config = dict(
    n_layer=14,
    d_model=160,
    n_experts=128,
    d_expert=32,
    normalize_top_k=True,
    init_std_router=0.0318,
    lr_router=0.000381,
    beta2=0.98,
    grad_clip=1.0,
    dataset='wikipedia_en',
)
Below are experts of layer 11 (counted from 0) of a mixture-of-experts language model. Rows are named router (the router's row for the expert), down (a neuron's output weights, with its number) and show model dimensions 0-159. Each number is 128 + 32 x the weight over its row's rms, rounded and kept within 0 to 255. Numbers have three digits each.
After each expert's rows: a language model's description of what the expert responds to. This comes from a sample of Wikipedia text that the model never trained on.

# expert 48
router:171053088192147128095119132088097148176113144102177098145124112135172139178043141071151096104132087161141152107111133093131083146106074196104152114069139131085108121126116106132092096140124194166129154101086178142131096179112139101178157100171141108113169124136151102123115156098167102115130091126096138186143178157139187082118060164108199142117099156115087064166132131121089173160164122100117087123124073116152076160129102141161131136131142190145098146122110083134103092146153129
down2:131127151101115110104146127122175133075131133091156182185120115136119145099129133137105122136104201151124155120071084124154093095114150173162108140126206091085119063137144127146129113135173140115090129110117165099110151126162115120124086138192107150156124163149137168099144110153022152138083112166146225102143103121067116120155150160193120181178149056115124133075178112101169130119076126060146176100149131113150154077131128152057101160099154069121122133103106127132149093141151167
It responds to: Syllable pieces inside Indian, Indonesian, Thai, Korean or Georgian names, such as Chandur-k-ar, Raj-in-ikanth, Akhal-k-alaki.

# expert 10
router:090136132182127191131177140124084162174087099128140134184174115122106152098163138120133155105128129089083160180208111122129133067141092214145153094064156149073104145140108180103129158158086096113165155027134123131118145117119156127129144143125119104174119137120104100110145090133118097149175092158118149124157137143133103136180107169155114162150154110113152108160118148142077139118028150131149091120120101110102165176123115189129124140118101148198064191112096133193118084088144122
down0:125180096146092092084112153162147111120113110128177094106122154132136162123103085146073140138139084130164107115061123158120172094177103166171099136088103111171079207140174111108169164148197095116114166149170078112138090133158123085155103165133056163147144151093172068138103067119117118115140100175196133105124125136155106125191165127133162130133105146119175148204103114077141157187074103103109170110123112148098085126161145144156065122125130139170111080107100082147112149138106078
It responds to: Word pieces inside Latin genus and family names, foreign words and proper names in species lists and tables (Winthemia, Orchistoma, Uganda).

# expert 9
router:159181126140121102107069116104099113165162142106133166128157086118134123140104164122136088107114105200149207104091143162131128153065092132116110097107160092132131129130097088132167071082078165147126150128139177191096107125091129152125121183170165174119113119165175066096087140141149085135119133106067106120134096110180168135123103142168210161073119125098140143106182130105091144130142082059107102204044125117153166141143138101083065158119117140141154136132192148162105146131137146
down0:134097105136155135165111111122110143144118199175153110082157095166145060170145104133133118089056133167116094097088128100148197095108161056120173132166150145082100123162088126097154106117144126150156117186105168126152132146168153122070141167121104103146150180125153163145125029119173093118072169111177107135147093150178162171129118111119095084161103111119116140138104202156154142158153136125143100137126104147025136160131106140136083188134172088136058138109123148099120117088106114
It responds to: Letters and short pieces inside foreign or unusual names and words, such as Bush-p-epa, Push-p-esh, Koug-d-mioughin, plus table cells.

# expert 36
router:098127140123169059116099089167071155091178151080106107162117118095153077066151150159185128098148198122139165098131115141054055146129195137115122123143131115134147145181123122141123101135183166168094144174153118112173102146139115099138088127157139096100134162146153151163164082112093082118139128112087134140123122102127143171099181107135120134110132133113126128166153056182144176175160175149141115129113192084119142103167148153063116077144178146071127130107124064114058140109068116
down2:107115155056075082136095127228168089094154129141118027137148067158150172162138134132060131192097163172129140135111147108151199132091092144147124116107131122115160090147146063045154120060132134126114181105112133155103073168169141157118117107166116104138124103104135110197163104192133105095105122172095146138123141150091177156096125142146135095163116149107134134112119126128097110178090108163136157144160078100129162108107119137092101100161108172116141160184150117111129106075119135
It responds to: Year-final digits in "Born:" lines before (age ...), plus pipes, closing parentheses and commas ending table cells, and stems like organiz, collabor.

# expert 6
router:137130099117179109096132144148164119067064100139144135154199165098162092097139109091083093142143108117097115137168174129085105105153121126129093128102139172141133115164101151111175119176082152111164164071119093173158155139104191137154108142054110184163149130164102090199105105158146076174185091184149173173136130134141159137126139100089112116161125093178098183143102134096146131090166154112123099153094035084132150144106108138109124111157108088162125077101130180148166069111100100
down0:092148107131085180096135104159083117178099172091144112082144168181161179151121177137132149073125163127127130146070071120188142073063071113188050112110169119126117096112180155036084111139146160098146111096124127135118156130133069146058148194164144109145146136184150154086109091155142130136103131166199120128120144205156131094104154118137182153120141107090122114120149169178125138137125121090100168136157119132123072111122105095127153128069134152139110115102153132091092129109145118
It responds to: Single digits in stats tables, endings after "et al" in fossil taxon tables, and IPA, Cyrillic or Arabic characters.

# expert 38
router:206117087121103112139107159116106114115133119132124072176193138080068081097069136146107128080131132114149107114136114149159104144103167094168108113155156191127117146141133077143142146206114083135177145055128122162198135098173086105101141084136115120115205115093103138109191149120157157129118128185164120113096147155139206157102167143084100129108127147150139078146128127081166123132138117113153111156145084115119158094189113130133076119077166107082133115173124030096122144098163107
down1:111147099153136126084148116117106099109137054063143192077100147168166094095186139177138110144212129193224194143131106103122129124151144163143116118128081162136126190147066185155139153159114105089160164082160127140077137079140129081133164146129075161144142149122149066114061124095161124150120093140152120134111164090146107161137081107179115124077167149129129128139143088117120119169097132086152067146093090146096091134051088140131134123117137145122098099141177109141137145123101157
It responds to: Line breaks, spaces and final number tokens closing table cells and rows in sports, election and track-listing tables, plus codes like FW, MF, Win, Loss.

# expert 51
router:162167108155103158152104115152140170094163126108149095127093162161099158185074102125134193137112141120148159093155085121201112183183138143112147085125127117159125181165154122099124117176151138060148084183071104150150109167134120128143143102159119103093122164131121129162092128178089146138126198086097153080115153128106098116034106144109135128108097123122076074045126081113100065155104138103069063104085180161138132109181148141098168154156127167115155128126151124109112157172134101
down2:067127133062129170145137077070067133162080140075126106157142167154070194097107080105133121128141205144086127070153103189118100116124132103093135122080149113096097125130133174153150120154152163164156145056122079194172152106138194121162099191103069071095127091135191104101138193091144095142160124083126155121122126166127184134093149104147130141095127126134140140133128134122146143105169075224133139130131144152143060104100134173144130132114119121134086140141121106131129151139140116
It responds to: First letters of nouns after the or a, such as h-enchmen, h-ospital, h-air, g-irl, plus sentence-ending periods and Ch/Sh name starts.

# expert 0
router:149159133144144095135088137081107152084124082098114106161120197130107122112059182097157072123143156075171096145115124060099177174146174145136105130120118095154104104173131167088109116139082148076166172109204117121132157074100166109074147179135141114117093167113182139098089070178131165081115167172155154130116079133169122140152074110134137152132131175109140091177114100147148122101092157150184169130100067095143086094166133114108085161109171125161106160092167093140098128146097114
down0:181093165112131129155041131074185150131148146177109105115116127130188171136108040147079131098093166098174094096151142103172125148090122102145127181132131119097123132098077110178107153096084134180098162175145119136136115133118083128126106095116143118104156078118117120130106086175106187085141163132123111135047168097109182132149140146116191097138113164124188110139181136067066123138173147128111216093132111134119045079121113095153132141131096120142138163177132132115111165128132142
It responds to: First piece of a capitalized proper name after a pipe, colon or comma in tables and lists, such as L(atauslista), L(yric), U(MC).